config = dict(
    num_hidden_layers=12,
    hidden_size=256,
    n_experts=48,
    experts_per_token=2,
    d_expert=112,
    d_shared_expert=0,
    hidden_act='bilinear',
    moe_layers=[0, 1, 2, 3, 4, 5, 6, 7, 8, 9, 10, 11],
    router_score='sigmoid',
    normalize_top_k=True,
    routed_scale=1.5,
    balance_loss=0.000613,
    balance_bias=True,
    init_std_router=0.00742,
    lr_router=0.00074,
    num_attention_heads=8,
    num_key_value_heads=2,
    head_dim=32,
    vocab_size=21695,
    norm='rmsnorm',
    norm_place='pre',
    norm_eps=1e-06,
    positions='rope',
    rope_theta=10000.0,
    rope_fraction=1.0,
    qk_norm=False,
    attn_scale=0.177,
    tie_word_embeddings=False,
    parallel_block=False,
    init='normal',
    init_std_qkv=0.0307,
    init_std_o=0.0307,
    init_std_up=0.0307,
    init_std_down=0.0,
    optimizer='muon',
    learning_rate=0.00653,
    lr_mult_o=0.712,
    lr_mult_up=1.09,
    beta1=0.95,
    lr_head=0.00527,
    max_grad_norm=1.0,
    warmup_steps=200,
    schedule='cos',
    final_lr_fraction=0.1,
    batch_tokens=[32768, 65536, 131072],
    max_seq_len=256,
    doc_mask=False,
    z_loss=1e-05,
    train_tokens=413700000,
    max_steps=5654,
    dataset='wikipedia_en',
)
Below are experts of layer 6 (counted from 0) of a mixture-of-experts language model. Rows are named gate (a neuron's input weights, with its number), up (a neuron's input weights, with its number) and show model dimensions 0-255. Each number is 128 + 32 x the weight over its row's rms, rounded and kept within 0 to 255. Numbers have three digits each.
Before each expert's rows: a language model's description of what the expert responds to. This comes from a sample of Wikipedia text that the model never trained on.

# expert 1
What it handles: Conjunctions, prepositions and commas that open a clause or complement, such as as, that, when, where, called, of.
gate0:174047175145188146163127117134120142101154165110089124063139134055110182132170113188159139119150049144170126163160122133097096129110159120107108197175098149147051090075065106180088132160145152100091122102121167156071136137193148089142122121125100143116181103111197163128113100085135088177111145098075174140104109043119151080121092184130104100106161136143130098123117126128147102168104116082100133153117176120150137119060151126108128138114152138078163111109148130149099169125082084156117164126146144051124144116091141121115112051095115164137114144144053111130095161210147094103084147153092075132126123117139128099178157138123138106109154063147171098170088109182114121200189134171131112138116122102146140158116110146109112134105094135152110129134139113136140153117078074
up0:114128105122139126134143138180150154091138130130129160131128117103101123102051199094151078172177162095157113077118128112096114122123140087106141097127089060110160199102108080150155162108184183169154108102096061088136124134133090095161157126139080153107171109159112151179116183186154134105129088107177137162121140098189122111116113132160134075077099137137169140085090105192161121167130096178171190065162180128126140138139068070098143088173126124102147165113101154152151160135082136120173137189074095165097150125138165135129092157076091168099131137083132156101150100135114125116115130118147132145096184166137136094118113138175097058109154139117078135143094187087109141084123075125143154143161132100132101182100094208114140129100111072073130182084142130106122091118064094

# expert 46
What it handles: Past-tense verbs and participles carrying the main action, such as made, used, received, held, plus endings like -ed and -ing.
gate2:165074122151042164125171140105092156120166162103130193083110053123148158122133172118142131120149211108163160112105142116164182111155114154145100103087137179143120140103128124080158088147143129169127075125127072165085178115107170122109125160105132134129135121181085124124117049147135141178081092117150073155065145128086088157080131125147130082158140126099169159101142149191151140111146175122135124092190151157174102123134101174081182145206075097159089143125192155119112122132160097174095141119101192130169156145129144070110142122130162162122103089178099164093143161130160160125104145096171090169092113202147142111130130108106149085107099043120083161078114155131159154118109089090129143118119099096132144199138131180143127149194141128170142097137105086161104156147121132
up2:121149103132108127072165141164143131123158155114172146102118121103142072108114168106102136131109094135150117163165193139093155146135089215151061107143140091097031123156109119150088100089086189113067109132105107112159174113143078055100104104122077127140110114143172151166070125127053107139115111106137101208163117126122137157166094133181152176135164145138150096119102154129186109124138150101152136172158150128125103124114082108109120122144068125191121179168085148128174165181158141135092117078096143140163119110116103149177115188083108157189181088134095172171127078202064181134127113092160157120206114103132159120158092166140142088142137132093102119057118173112104073108146119132159098127174106145089174118146143145117150104089106150144124092084097133180110105121101159

# expert 29
What it handles: Digits and unit words in statistics and measurements, such as km, ft, million, total, population, and %.
gate0:187095138132160099143133106147085134099125105094070127097142099204095135171130143153133131095140166100117138090134126063127135166162123161124118124168162153080085162199103091126100115130157132107120096120139127090146125109148163139073127096095062124177167140097112152127117130154123097186152116183152154119131152085162075088100139120170160151110108115041189113128200133128143131168184182109090118135146179176049077100104040150107171112141166095089124094195093152140088136143167092105102182114145137126165145194160127096138122113183104136106101103116093092135122116126149151151091138158123171158095094172119140143113149155159147160040134152103150102109122100165119182120151186154153094139142164087147102149157126087093151171093115090233135168114116149154122145121111071
up0:121140128156144167136148128099092121085128097115120134127161088080172118125139115166215082107156106103166145130108170129107107184174108163145095144141076092097109122128081138160153095125154115111151136117114137117104136120131115102130073062096107255120086149160169122096130127097096102152108107155156139110105099121163115173109205085191132198158098131163170129147118058110124113130140129077134123173152149159142119073058066148168156142120118116160181144085121103163123121150073198156185124178123152167139089114155122155076130118116136080175095162110106132109110126109117142105107082109099104135126118158163106128109110135120084204151107098139164152191162131135069121098106107113151096030169126114090114170096135088110151153094136128135058173126107107159119207152086109

# expert 31
What it handles: Word pieces inside transliterated Slavic, Turkish, Arabic and Asian names, e.g. k, kh, sh, cz, ł, ska.
gate0:077169123116073091144081083155082146149127098132070066171140100186161147193154113170163156117110136122101181177113160154109190137157122161215201157125127087139172145178139137150167142125118174166119132085099086168134122168148131127121109111158098172148114142096117165132178133156164146152137111145154148189107109113075129156134069101132063138091139062133132136137167155075105161112131188105150097171124112157135102131093081050134151137162134221133102140081135165159116137149134203116131204059153108157114085177114142139111161153168147096163138118122086120147121114105171135156186136138085119160113117116138130138085169167127107115144158164153158085141210110139093162137112163106168161138177150094117109116125128115098156095099122120108110146151159181196152149125125183
up0:149149115121127113115156140114113116109099122135158163055103167191132167088159128152114104094144234077101137177155113118077127111122112117135103161160137187094126167123072156131153093111091142096151145152139135137127112133162075055170105131137118149123097092139116121133113143087093161097109105091101083082119171109067225147091093171190116109084154161141215141082107108115084093133086096094106182096178127087088090148055130148152112121128136080179093145127101137118139106133135176112084104137143172161138124122147105123126157082121129116112137135128116145114147089112102122144177128131144113120110194180114090111127083187156108115200098089096126120092101134166110149074115119085165149133193171184114144212134181082148073164137151113100211120091111157116121113113101083

# expert 10
What it handles: Line-break tokens ending headings, list items, infobox fields or parenthesized dates, such as ====Cricket====, First baseman, (asst).
gate0:127151168176088091157136107143143083139113143133167079134137096165106134068080148065123208134098167149184169104173134129140174177120146134162173146139142188135085152107115153131150107126129088085154130125116119087155149099172167114162114097213184111169104113172148129073120103135126120132142096065212122095125140124060091123059128195144163081107108185138122158108175173191147067067147161125114133122044140144139139116148169100123149140139179129176145146094079105155151101168148131118076136125108102110104148132147089129165185192117117077154152127153115128063109102166113085097155124155062167142158144165157073141139126137135142116152136159102129105169114092142098152115117137127113110232153109141117120175141101154097111121134177117162074119101142150122193116138173139
up0:111107092174132144121146082074143146090130105134148165149131068125148157112177127155109059127120157182125099138147171146124119136131115099080100130133081142116108109161157098128142149071141198134115141068140163137179111148066088154165125113151117104139176131117079162098190110164149158194153133159149151182171180123098128153126158125149099122125116110050170162167091147087098123116172173137119140188134082127081132109199114088105102144149138092121127155101106127092108088087111164165137093104120082188198127166187128133067118192181140135134163101117130174151154142158161129195040128157106124122162212095127180166122106144160135165130086110117140185149155124135147191111166130135117149100123124111171062125188131069157138126134183186117197109145145133122144141108117092

# expert 11
What it handles: The closing | plus line break that ends a markdown table row, and |---|---| separator lines, e.g. sports results and election tables.
gate0:174110159145185183201137134117187152169176094131116060114141096153173143075139150104088082109109097139198143126144112156144122110111132166143162088085099132165176092122099110140125128098129120109094105100125162097154155119110141157101122076093069067127117167166155137085167110150163161143199137073129096087091099114131163126154086074119139137164160156146065091146102113142118162148136101092119053148110141124129100113165129123126154155148123103089094101167048172089080172167131052112069126118087156105087119177099119185113153094170088119143102143109112189093139160068139187107154081147117122160120132118103086186107076117127136083164114148156152118096162167129188152175149159129145094182085144131124114129138115164085084134091157146099109078069122121075100117172105144
up0:087093109106162129126071151108143135116133243155128147120166152095147126183126135184141096153122119166068142084093099086146129141080133127115156190143106107138156179154077140125161136088091104145114113096087084175170128164162085130106050108162077092134107129124136177161130111114115105156129135135149125096124182164127170109107106135133119198125161121128130095170121132123089053108174135103181183106155165112140146133148152065085143137155106127105155185153140113081157091105093145117122132180126158125108101080119101093106108154151117151105137129054177144143086189176146178189076084108089091156131146115040118086134210121127189187134099156111064124112181110203102131097112118138113117183174120138129113130101129113133077148133128160159161099154145138091126090078117117

# expert 3
What it handles: Commas and coordinating words that join clauses, list items or names, mostly , and and, also or, &, nor and ),.
gate0:097121124127144068180109058128152105117121103135161191156142126145117109153106078130085164147098105171076135111094171087122097117160100159129132080143154114150117130116114130123159155131068178164156134111124094111102089127199094135100102133083105112073137143125131140088066188079124164084183083158113166071085154186115066173149121121116111094113171158144080085101107115203129104174099098125144133162139122185142090143160107173091081084133143122155121146192134092194111103203062138150101179118118130127118100137076173152134125177132148116108153148135070125146132132169124084116123103107099131143167139158161098185101123043204136170158180136158096088118186097124145162126099069144093080090167173115156106151104084132155081162128118119134090111120169137123141093089135107
up0:160096093087055178115132103143158155136146104186110168194136139132145143122147103185136081169135130120152092192086122075168141163145157097131155105146120139161128172143142071133139188106131124125138127090118133123181080107151178159095147124135128158125136111130122149090147134132058117110139164159097119094134134111070164151126089191147139116043097110136116159141126114106163148141124124123163141158128165171151130086156100125092168128133071112153146132153147158076151066138162208164147130144161071153080086133093129135113132124094082114158122165145093178122130124198112196106103091060116155104119135137179104146110160101136123163127117198115052172078169208087108085066101178154169168106169123122061112127041118146102134188106139161074098154125153111149128120099122158

# expert 8
What it handles: Single capital letters opening a proper name or title, often after a quote mark or table bar, e.g. F in Fountain, S in Snegurochka, N in N/a.
gate0:150146117108065130132152103104070151139131165114175137136123084142113149130152170121096081098141079060171137081086151151088122127143177120099090134082162083178120097114155116141131175184135157121099172080116142167115139183130111094097119131073107202131183127069132171082129156185124098109172075140153104114108204114128140134121165096103123146106148133145148113109100093139150153123100180136155126063158129108172136135094074167069132181120135137066124186135083160151109154089094116137153193156108141134143146131104129123096112140097154138105214120102142096130113091130133165170174144120136107100077104155159105144148182082108105170075142089136078130076061136000132151085145127130077126146154072121158108110157128109121088131125094109155142153127079107174118092087162134
up0:111172135064174125078165088117135161130152126136122080166166129116118143045111115198180159112067122187068171079151069129127164083101148170167095169184175188140115080179092163153143188109168096166150102167121140149123058179132085128089122119161140133106129115145100133132134136117145160102091055097147177108159129134132101155092115124113043164156138167157151140107141125132068118087151153139121105124115118082128095134111121118094116133108189145173127114114120183119146144133059167156203130128110098175134114145143125135109071126104135102090108111144105078147132144096140139101130204086167097152149123117069182185153075153147147104128167132071112150119103117139095119066127086116115072111092159103146152150179169149140138137178187183126128086099164135127161165114152131

# expert 20
What it handles: Full stops ending sentences or paragraphs, plus contrastive connectors like but and however, and the invisible mark after coordinates.
gate0:120171123109149118196142116149132167088095130069154109052000139118128083098091090123149163115136111141117186094119123117138146178130115169107091188129107116133148116163109059115170155210059142128173083186083093149144136080132120130131140136134092112089087097097155135150141067096172110140147144138134178097071107088113123121116157132120141126121160138111111139058147138055109125094124115120142186122111126088122109097145109176132155130141137131110150104162117104117116143127163108160112143147153141058084133077202102112166129148145058123118177110095083117126159127131110148134126119083144133078166148077075042120180085078147149125100084124194138107174107133128145181182173141122147084121098104090112127088180134114123142114146101123153070071118120144131115085127047136
up0:177087136132174159141118189130089116183103173125096127144083120118157127129133084114134130136149105134101201155119120161107117142115124120128090137146143141088079171163113096097162179153063136147146158094146103195111098129139084132114108150124097148152109146090121133147089128145161095181149100112183159094101137095132145159107138178086200131058118148114133147100191172158154059106101166157121160146127108123086134102222112128112122103164083083160057063140118136117119147147163098134093167175146140073106131100090104092066136131084131093173183150148186164108125091081140126172107098127135125081118182142081129171110177166062148204114118093110191154159172102151119141110127152176071166156094121095105113133136181128053097139116101162169141133056113145118137179127136153

# expert 45
What it handles: Capitalized first pieces of foreign place and personal names, such as Ma, El, Ar, Val, as in Num-ansdorp, Im-phal.
gate0:108158116098153044083159141079173117103075163177136071170128140090137081089129111156037158140145140137134165118156123141139105187120155116101096147145080115155113125122118130124164145165137123127095094168154097088113152095133090169146173133112117127127117109168115170191135160118152099128059114161160103114104147081126107148126116129134119132162189137134125104150142128103199093134073144131161162179161182118152096090149191114098089108134153077121186143111071137134143145127091076114155207110180144197142129105077098107161159146172170080139121136112092135156188135116127117128111174141089044075099134102106128178125101100102132124180093140106137085151132070094117153116153098110089115160136092168169156163057126139131042111100144155195113162086113111205159152152120131
up0:120072096157138130107144132085172151107122111173148137178119090052116111169134164079172103097075138121063143058091163163155144136110125110135156137087158170133113118076113156125076138130111089163121101139101107119167141129160105110098115129159148131207111153119113110109136190120100145118145087090147073142160091214160121151109094135166190098098118097119140124105114193108144180150137128148172136142098168149136088167139077130152176107138148070115117149137088129196146169145142111222082158100155120113118070166103135146152103151149186091114094123140115157117132112089142226062135117181098092184096196089146110135165161174106129167157081112135128107108124109108140124093088099094160159126128176135069118159201152127073112090140142157112107123105151051128173108146151121

# expert 38
What it handles: Final pieces of foreign surnames and Latin or scientific terms, such as -owski, -ensis, -osis, -ata, Boeresc-u.
gate0:137077131130128122169151082128092101087171125119153070133112145091085094184081125087125189133087208097092100113111146136131110124152217096093120069105134100188100146154159110144145117116109143157136156141138133117128087140168196130126099100195080134124141124101147171126141176133120083119101072167164118127160115124142169173126149098038143052154087141139146117159100172108127136134157131137107108135136103160100119105168133140112137085143099066115132161212145090120081102107142169146125126156050105126135125126170087149125116177100167118134174152076117117083142140119146153186163120098107121105145131138112139105145170082104160211153155076107157112179058099079115141067105122086123136084134177127052126145160123143086088193159106116117169157179111127064153134121075122
up0:132107218093170157080113081065177137117112158134124128154141148099153169104076124141095070151141117098187148179123106123111167124173159146134112141180061193133107136189106107072152124098154115143134148085160103061138143206160139078085119123173121134072120124088118152170164128065096112133147133150156118113035115109060168125135097107153139116085105147183179199115134153083145149142164096121163116120153107167159125103160126122109133136157083167102166107124174113124146157078105160163079187122104145151122175160162090079201140188102140139081163112176142137144162109105085076153120147131178118153149144118107103152097150114147123143098168116093146160078083085117141157146159186146150117112144135169172099156161171168143147130146118152146176166128131151126171111123083184

# expert 37
What it handles: Colons, semicolons and slashes after field labels in infoboxes and taxonomies, such as Born:, Clade:, Hand:, plus degree marks.
gate0:117140110089169157136099196121133105147118070121117072171129145128148147116119107115138151132126105099114148090101118148148191183139204100118136122140196099153155150176147155062143133129151111141092119147157131120177133126125132149135125097101093116115045156167146062161080118143116088103090133163087121158110089146118095093114080132155131165133107088087160154133160095123108088131170156045122081062161101123207098107141098087101111118138121127200155137143161135145156022119156061141107134164183079125121148170137154104111098098094103096138122126138154161199166105111104141130162058153084127225168118142127145151082125143144133114146067198080079079164079126124135129139100098058100115097107134101159107124093133129083090158131126145076117097152092090126153119100114088
up0:157135140124154123130160143138078087148086108114126179131143153169137140144174145108150146113107096115171162077072074114139172080181194175206097154097127121169119181129120206155154089145156114103123129189119138113092159110145142139097082121050195111135093157108148105146099107062127051122067096135093057112113147180133147133132190100149133148132179118075135133189081144103110058105103152146099180113101092085152170112163129119127153096144124102150101106096135108123131147116162126158100164108120111157083120091134186129058088116143124113167160198123137091173122162086082165129113180104116151169166106120152088081142120143094169082143151153170147152081088129157152174063160122117120083070096135119117155142109155133120181141156122089123126128130142175119137177143115057

# expert 26
What it handles: Pieces of Romance, Slavic and Dutch personal names, especially particles de, van, von, la, and syllables like Franc-av-iglia, Ivan-ov.
gate0:151081144103112102066084122062173154164104122161135145162149129145134097133122178102176125111094182181147057163136060137106122147123124147095121152144106114121145178164123134108114124142113140128105077101178153107151148168159048136125113143101160094135163130153112061146114177116128126110160112189140059104121142159118089177129128171145134095135107127172113108141130150070145148150113083143078159132134106083151033143150182109155119110158184118127115141171180113148152148141112164132170102161092101117122095197087189111159083125127177095108096146155136122181092100082094212140150052183142104174140118161126167070080140068175137169117118122144093120153113119122177092154162177135116145082184143141119083181100065130167110126105110126173123126130094061126132162122077144
up0:163158139111114109104098131115168166184148134082158109124152118128116078083136185125212084097127139184104102117117089139133111137128121109076153114117190142156152220159170138147114178137117117113154122125131091128137127162140141158210107080200136114135133102094192152126093119107218167193043100141137092081146127167154164063133145155129113088122135109085098144173089107117177099099124178152105131109094130097199151139126150130112119125108096125165198091142169149142123192129128156115134116111087097158156112109128042132129118130157085138070185156137163144125079092106115081099157067183157093118121139123074141145109117165141146133167165125110133121122106178184121093106145111178098085104110104180096103136185094091071140144131146166107141065108180125125145171104139123

# expert 12
What it handles: Two-digit pieces of numbers in tables, statistics and dates, such as the final pair of a year, e.g. 19|61, .57, 31.34%.
gate0:168153133160131144100127109104151106105147104054116116128101205079162107113067078133140027141156169149105177132063200167138118088204134098188135160115106142142119165140050132106129170120155127186109173125133111170164120156103140168149092093159161121155165085097160108152112154088086100173125169139100078110094109095131143159155153125107069112161075186085123141170110120175071118114146119142126155151158093100109133090102104094161131130076154050083097095144158162118110161136133138103135146026073122140147126106188180100165068125192150102168121116139141142163159118097172169106193166117133141112074161138154140101148145113177109136146142107146124101138121079128163071126142167142115084119122129074110132164097142099094156161134086132149139171119117122136130109091108156
up0:075114116134088168140057135072161160116094138109124117118131088129120180085153088127078090195119170181156127184107143134125110124133154136147157151102141091093125181108066166147107134176128102176083090143127172128114195091191120143138127120135122166139187107108100141144153119090101123120154113155120111164117149082098065165190135134141183091122131071186120116145111160085131139125081068197072122122092100127106084140077124194080117130142147108104136125112110189138062195121118139129129129137168125125116152145169091140139151111119141130133119097147130179141174122066053105115072130135199149175138130150143114118085143135135168162131124094102152097131072134136080043114107091113102144115038101134109158171127144124113124193113146150140193117125123185126183109094203149

# expert 47
What it handles: Century prefixes 19, 18, 17 that begin years, and closing parentheses and quotes ending asides or titles, e.g. (born 1975).
gate0:089106121133119136150203120115064119150137122153129137174094106100132130160165175151156175078242155105145105189119194112147139046155102109168126108131139096192144140110127166152112110062162103150137128155100152094109126192138144150125093134099131093118110106159108119125139104121134148163171121179142073103118127120140130175175083193116130110096137096161163098175111106147153127206129131119103046084110139176152146111146135150108136165093118149098126138104079045139136148145088154129143084155154122214128101160139106203137121228137064078116088123132126144111092159189080095136122088168098139089162114186145095149119148146141108139125083095067099143159149141115137138094136108152170127144107107139138113166076149106130091119062116126131104157130150110076122197150164131
up0:172106131117153126040148136073067116143094136188092135142096147106091129144122174105113124130167110144176121143093195136166181165120145091122110052070064128161124156101081144164101114161112072094155153099147135155174123074115143135157150148098208121195090120123192107159119114135088132074089125135146136100095123165086176093202094121102131141170184127113179122137117126106157100150024103101157162155087142111147043153127126088135196088115161116145184151130117134171147154140118113162131165128133144154157110106129044133138122085172065106093098149102096156120102114142110086155142151109109141122070124122094070158127196112135152071205115143127138139167085114179104124158125154149094151112114082141154134119139126118164108135124183125159108160126153136158158118105107090

# expert 44
What it handles: The century part 19 or 20 of years in dates, plus time words like year, season, month, and According.
gate0:107101149174109144127084088123123145105089115104099145117142206160226126221129101067141178076159150125131137184132106145104128136162112131129083096077110172133141128088132120152095160141181105151149131095125105107133147145102082084083117200121154120161115080091105117177124165115036162169122098157162142133090149105079095136133128132132134122100159142106145142160066120138060133162175100132099129118149126060127068155184163134072132080159152152117171106160093140172140151117078115130111156106182158144129156054122146142199135069117125114090118105152092063109122146139139112117150115129095097157124067151119156086081133142163112119108098089189194128075122104131104077164168093113136164105107151182146139089146093105127087146156087106162121205109146085130144144185133139
up0:087073140090157175150069133119143122153140157072176189129126105105117151135131095158134062107173123121156139103121105168108105141148141211092136175184144129074155087172147119090180110081116117115100154143131153149145119142089171113166146148080107177075094159125209104141125187118085135100104084097125117183109107151166214177112152110109061119076157151137094127181094140136148138103122122127125109114179122141160110157106135145150146170087122124132092095089119129145142151157108080172182189119110097027091133036150130102167175131146140152107081106175105126127118064132116122164114128132126179138121113119075152154049103143129135124118121040127144133178098109165127145088134134094129127153177107131170108118175115156122099116169122175113123106132058087146090164161114099

# expert 19
What it handles: Word pieces inside personal names and foreign words, especially German and Dutch, e.g. -mann, -enburg, -sch, ä, ß.
gate0:084164106002175103142079144139139085129121182099098121103184121152155145086071177073088147167123115114167128174151131079134099115168113133126151160124131124147109119115200161143138088119151163102092132062181097110115149087105015185183135142130148135099147094125104105152131149162147095055111143161123077140112159100186112134157108138134109158124163104142096080116140127160152033088113168111147185128119088148074129163125128142134124177155191149093127172138132162147129141147099092167148158158186103066121127084141160064122172124135097138171109119134137136158114186164134132118122180129150163076202131152182124155093122084109112140093081124164112124124127092114129094170134139145143077178116058137113140128118128134122086196118109136154135100111158117173140150155132110
up0:186157148095174110115134169138142152111099181165148126132095131137161183096097139172125133081157139136199111183164118118124121120109150129182119088104088106187138127086115096119185143078128083058071107172134109151100204133166105148111134112156144147087089149113063133120095125098160122127112104121122118172130079108175140157155079122167136106051116095102173179163179070139143158100169079149090117171164114189095063072109107129154139103177142110125180138078137171143158125136102107142089129144125144133129131134113131100118068133103135094131130109074118104134141044128179130131146113094071183128135124175122128161116205139120100143110119070119131073128104116202173059119098134100138095112127121100167115133100169117130118077193120122164101175123042167165145128097091111